Experts of a small language model.
Experts: 96 GELU neurons an expert, 1 pick a token.
Training: a variant of SOAP for the experts, 458M tokens, 3494 steps.
Below are experts of layer 3 (counted from 0) of a mixture-of-experts language model. Rows are named router (the router's row for the expert) and show model dimensions 0-127. Each number is 128 + 32 x the weight over its row's rms, rounded and kept within 0 to 255. Numbers have three digits each.
After each expert's rows: "mostly gets" lists some tokens that are sent to it at least half of the time. This comes from a sample of Wikipedia text that the model never trained on.

# expert 9
router:167137080096138183098054135111128120134114156108103017157151084133154097140104146123102187117127128124101104122102182146145119111060146106138126093142138127156110099124143130123089183151132142159141185152068129165140108135206155079103146094150142067137138139116159096186089159173173116102159130094120152086161081125101119130118138092126095187114134108169107186112137036158136134165119
mostly gets: "3 ", "2 ", "4 ", "1 ", "5 ", ")."

# expert 10
router:097138141114094142115100120141111146106085145116171102102104082141124158151126167117112144152136042080099097235147143131121135100212125110165160106199106100100072092063140092106135106092097171117145133173187103142160136177115103125122179141139168145159096091154161110126141196136133106141144119143163143100124086057155057133112133140133129140066104120142097122152166091089166146104149
mostly gets: "& ", "and ", "("

# expert 4
router:139129138122108157109103152112090091178152175051206129191126158137142090138164177069114164123092175143160118130116155106139104170160117120196153097094132103114159097110151085118117149086142145155135170069113159156142068132141078080171172140131160056116149046145140158080118136107139105160168147133146157092120072159167139118174170130107133139170123137161091131127125110131189105083101
mostly gets: "List ", "Total ", "Succeeded ", "Votes ", "Notes ", "ecu"

# expert 20
router:180137082130113147092109144113111105140117140093112084132165083140153103171123161105115172076170084053154103115120184129168109140152157105060131085135113129173083094095149111136103174105090168183145154153072084151128115162207096101072135092176107125082157157103183088137101144148115103110170069134184129151136095129151137113147143101091081147091106136143166096127140071157147098078148
mostly gets: "\\", "=", ">", "You ", "@", "Richard "

# expert 30
router:099085145065121125169093097106166099103154124098131127093061175111143123118159130132162099141115204154155118144159151176082156079105105108136135203177127089118089110143139103047149108146146090087110070146105134112098145077061103126141123082131134114133062076126098148092096125073103116101128146159165146154140123135132133060103111097137183161128117101156136102162163163075086172164170
mostly gets: "first ", "their ", "two ", "this ", "three ", "only "

# expert 11
router:161146122119099121116097108074090136182117147142114151200145111159136144158121129184088125129126107133161085130091117147171097146087143138152083102146138120122052092133099067157118168129126147191149146147105058145164164167144125084174113148103151092080096139120099126160125123159194077109141152121189094079175077145133120106102152113077117058118045151116065144124116133170105086107090
mostly gets: "omb", "oph", "ool", "ograph", "och", "hic"

# expert 24
router:126163129122123181161109125114107177094116157116105067109197123146115119158151150183139077187058111143173153108119102134170107097067106130130115104116122091078094116196144083130095084111163148085164096090099164149091112128076148163151169114142125166109135116101099064098112140155149097116142151159166135183127226091145095101161112150105082148157104122130107103174164181142103167158139
mostly gets: "the ", "The ", "An ", "a "

# expert 5
router:133148064130103148151114116093099096080143102108224151177122100118149134140090110119106117088114087094178096177134162147149149124075134106130113147120114177142174157157123187179110111062096160125128162185119130147116166163208165148110184081115104121169126161129161125103141163153150126116155063112176156149133087170189133158151117087105109098144070101106145122114140147199085167108136
mostly gets: "In ", "On ", "After ", "since ", "During ", "From "

# expert 17
router:107154106165116092136094138133129108080144103138133133135149148136161072159139046163105090161089109081103083116105107121113087181175133076088167183131133110178068156098133148138088092119156146135180102108142118143171078123123151160134148151087088172181143193152159135118089155157124151084133156154135109165125140102161090155099099165182108064068153096130190112123136112125090041115106
mostly gets: "fem", "some", "inste", "wh", "me", "there"

# expert 26
router:182128148146102094083125106107101113185129080172230154141147163146107117086131183147140104124109121123100125134176048103135163098134145160159098118111179124079113118162115156088125187153088159166088110181137147147102100160137138108174113110145074116148135144187090141150105064149135119161140177103099127084133168149124157120085155098071122193163089144125136119180050158111144125141150
mostly gets: "Pol", "Gre", "Char", "Sing", "Ev", "The"

# expert 15
router:091132156127115129107111082113126104098139194170059076090134094131128118088054135121123162138089086129159077127189173152183112177103161121153126076085136121101156068120152106118086175076151157173115146142129092178180090139122119139165156116134146041084131139093131069154071140162106130174134102108152126102115138100118110174152152150062090153110140116153090127150139117153173162089141
mostly gets: ": ", "-", "): ", "ww", "- ", ");"

# expert 12
router:125155163121150112138105167156117095196119168172094117127133102146117124119178101105101132125071125148111159150081149146089136176103114119112130125089148148173113151108115099091096163133059093160134241108138145133111139120140152203084125154076103075103103109132108203078154129065126135111141130072167122106108120094115122119133157088120084110047097152135143157091068089085062127123136
mostly gets: "tion", "ated", "However", "ished", "tions", "career"

# expert 14
router:078038124124102068103143121129141162137126125137175138118102142132141125106107190114111156068069147212166163199092147130140072169140117125109166129202148112110153102108141147129125144177156135148122154119105156136169167129113183104087075082129100139151073089109145086182119160125142104156107106088131129170137128129146142112166133152100149161062148142127087140109188062090193136154148
mostly gets: "sion ", "ator ", "essor ", "ment ", "ization ", "ility "

# expert 0
router:139142117172141173097074108102108152106040144028137122109167174122135150135153118107167105111175143139079121135122064087079179098180187127095147123166124140104110145148127134160112063184158081101122104160127151132144098129136126098102186123169089108155178143139087133135158167155072142147105124153119103123125136152093112059134144099117137184169117049130119106064113122119136155103085
mostly gets: "Mar", "An", "Ad", "Ar", "Un", "Al"

# expert 16
router:086123164093113100169207103119098167132135119155102166125120070060168126087079155119204184174127161149165120113145151094170148119174173115127106124148141098130175178084142124122128069158160081092134110125161092098109171084101099121165079160163102153130091202130169144149123128111080140089118094168098151139130082155145158108121084120177159106149153127146168187089170126087120136132120
mostly gets: "would ", "has ", "been ", "have ", "became ", "was "

# expert 23
router:091115171088129101188088151148097143173109197099089109146117117122134115131091092123097126066109178167172138094098164146163103148162163109119174134094166174083186174158138157109108123134170134140164174055165113133099150082150095099133086165131205126097140140103099147105156069090144136051124163105096118141118097147147130115158130131192175095105091132149187185142144109096116136135123
mostly gets: "ired ", "enced ", "ured ", "fered ", "ized ", "ced "

# expert 27
router:148120140153147085148105120087126084100103106173039147077019126133169137156179163058062118138150120123117110167160148144112089147075119149150102097097147137180142089081142093122076087162151173159137164126084155136116115154141179146154173141127166107140178160115133112135170068103128086105149099141078175067106077147112125103113118123130143090141173102155124133082144144119082121135119
mostly gets: "present", "show", "port", "design", "dis", "success"

# expert 1
router:132134118116129155130095145150135163159149052171096134104179130141114162118177137071143152062076120160126101155120133146082164117079148149157162146119157153115097101084152214078147104152141124169158210079130117095141130146120144096110124130151148172104093145098087073145146134114138104174091158112131114087096199168092126082188154134071107188145160095152140162133132150106199110161156
mostly gets: "ate", "ina", "ica", "ana", "io", "ani"

# expert 22
router:109157080125120147100159185101161126115115142153106085082114048142135146129055123149164120130172114083126141150143099115191029071142099107132163137106081127076168152138121155116137146128109116132122077074161097108111106128174110170113141135150189106159162144100087172099125143164072176127148117085122116111151165093095087187101141161186110070163175142151148119133174114125117121071150
mostly gets: "“", "\"", "B", "M", "K", "(\""

# expert 29
router:144172122133123172109112104151097036104124114134139140129068135165080149154123115136167098153165075162095071183096124126075122094058107139125201144063101147156153161168159139165126196140135149175094095114076176165143130125120114143163110141105140123088127133066183133130110100128170100163178082137081200120178145131124120140106140085127109091158165132139133134089111115123189099119095
mostly gets: "St", "In", "Tr", "Ex", "Pl", "Bl"

# expert 8
router:083144093187116098152165123142136173113143165117103102149170188108097173166047102123089061128153112141087134112165151138161103098160127113117162146092131120223145169089118172116137131110132100091160146137143110124175171153129065102063073095147125175121091161143127133093160114103145129100135136132167116142131126175151120221200091155136156143063131121111147135125176077117102156117133
mostly gets: "for ", "with ", "against ", "into ", "between ", "from "

# expert 2
router:163136097107118112123161135133089091160126138135073027127166033148160143119081128140100147071141068164160102082129167164140139162145131134150138121127115099113146062122159091138152139186086131175150159104121158126105101122165103191102110044075123123125134082094097091133121127190120160160150153127209137161131140127114108120098144184106137088110102112137121146108105051177128131133133
mostly gets: "'", "’", "š", "ł", "č", "ć"

# expert 18
router:148137143113160117088151163122103072106138134096157145113093183172131112164124149135112190048228116107139116138133171098114110086093113116138134108109119085100130120094152137150121187155122141145131144072085068160135144181178194132140119063144036091183097084119163136092116093090123118115137170101173108171178093077120123105162168133128132101162105110123116087096091144145107113122151
mostly gets: "Team ", "season ", "that ", "number ", "year ", "|---|---|---|---|---|"

# expert 6
router:062152173103108102124126088162158101127121126152049125094158072135136121150112116102158136159082151087124116124100141130146150164032149119145065121102123168085113194069156153153112162096073123099101156148173080142170119113146078152110162107145145145125086148109162075157125145171181126124127180135095157128132115091166144144122133114213139100089177112098128147131175099194107113158175
mostly gets: ", ", "), ", "\", ", "', ", "., ", ",\" "

# expert 28
router:152095155105102118075096073112142123145114141103166161120108171147134106082136151129128164077129173163190141187161106144106139103159156067134099083203121139143120078182079098088135154165108200072148117179103133144100081165100143113159084104121132075077124175147108102136113101101178095173146142110131127087143090114140134086095177074088130167155122112162093061130136140128172095101128
mostly gets: "American ", "World ", "University ", "State ", "British ", "National "

# expert 19
router:191117153156110147142153099120121177132179126096155164180116171145134093086134124190149205160188110078102122085157126175110176187182139126102105117075168091117106130142069106184161123068099114116106116129162162095158149111108133089084057184102113136081148132168132178133120110116128168105104129133095120119139122180108152178110087122110156121161161189098127136112093159108118139183091
mostly gets: "cont", "comp", "exp", "sup", "comple", "contr"

# expert 21
router:172142128093130135119075138143115158119085137111162191123117146128149163084113140130102133030086077137121158111087169135140106175128121137092143135115118115157092074216145083098129167131174152176139120103147096129134066139142165134126104124098126176133159164100161115095083187144068147145099116154135145181123129133109092124147199132116072138155062110140157095148141198125168126043111
mostly gets: "yr", "et", "yl", "chan", "fan", "yn"

# expert 3
router:176136132133151116117128144096159067108135119172128162099171201164104127157112107154096160123183150099088178126147098157130094090113067113139130108163124114162108142095095118117114206165122108123103110158121187107146128121104096173128125193120078078089150118178108089101125151105118113111137058134159110140148231112125112126136164142073114062194101136144108162112081181146173151081143
mostly gets: "10", "12", "13", "15", "19", "26"

# expert 25
router:064071151093119151082152107091110120096126126101115100119177072117134104104182170112149092101071101181171184094125142142145146147123143138179108101189136186128094108161114156106149097146196130057138137214128098114169153114134168113076110083142089105152080077136124107147114099133130124169117113116129082133150119097173141091134151134135146167072096114063098124167158128192161101131155
mostly gets: "ara ", "ah ", "ville ", "ford ", "ina ", "ona "

# expert 31
router:083111113098128111091163125087156108103096154077073099129165086126177121169142115100096173135112144115179142140150156126126163123157124108129140129106143094128196146184139080106115215139113134181127165151090108146124050121166040166147172137147162120096097158078121111119125159213149093155146074166104160182149128157095116124126116158158141142128118095148088066106090164179128098125163
mostly gets: "\" ", "' ", "] ", "S ", ".\" ", "D "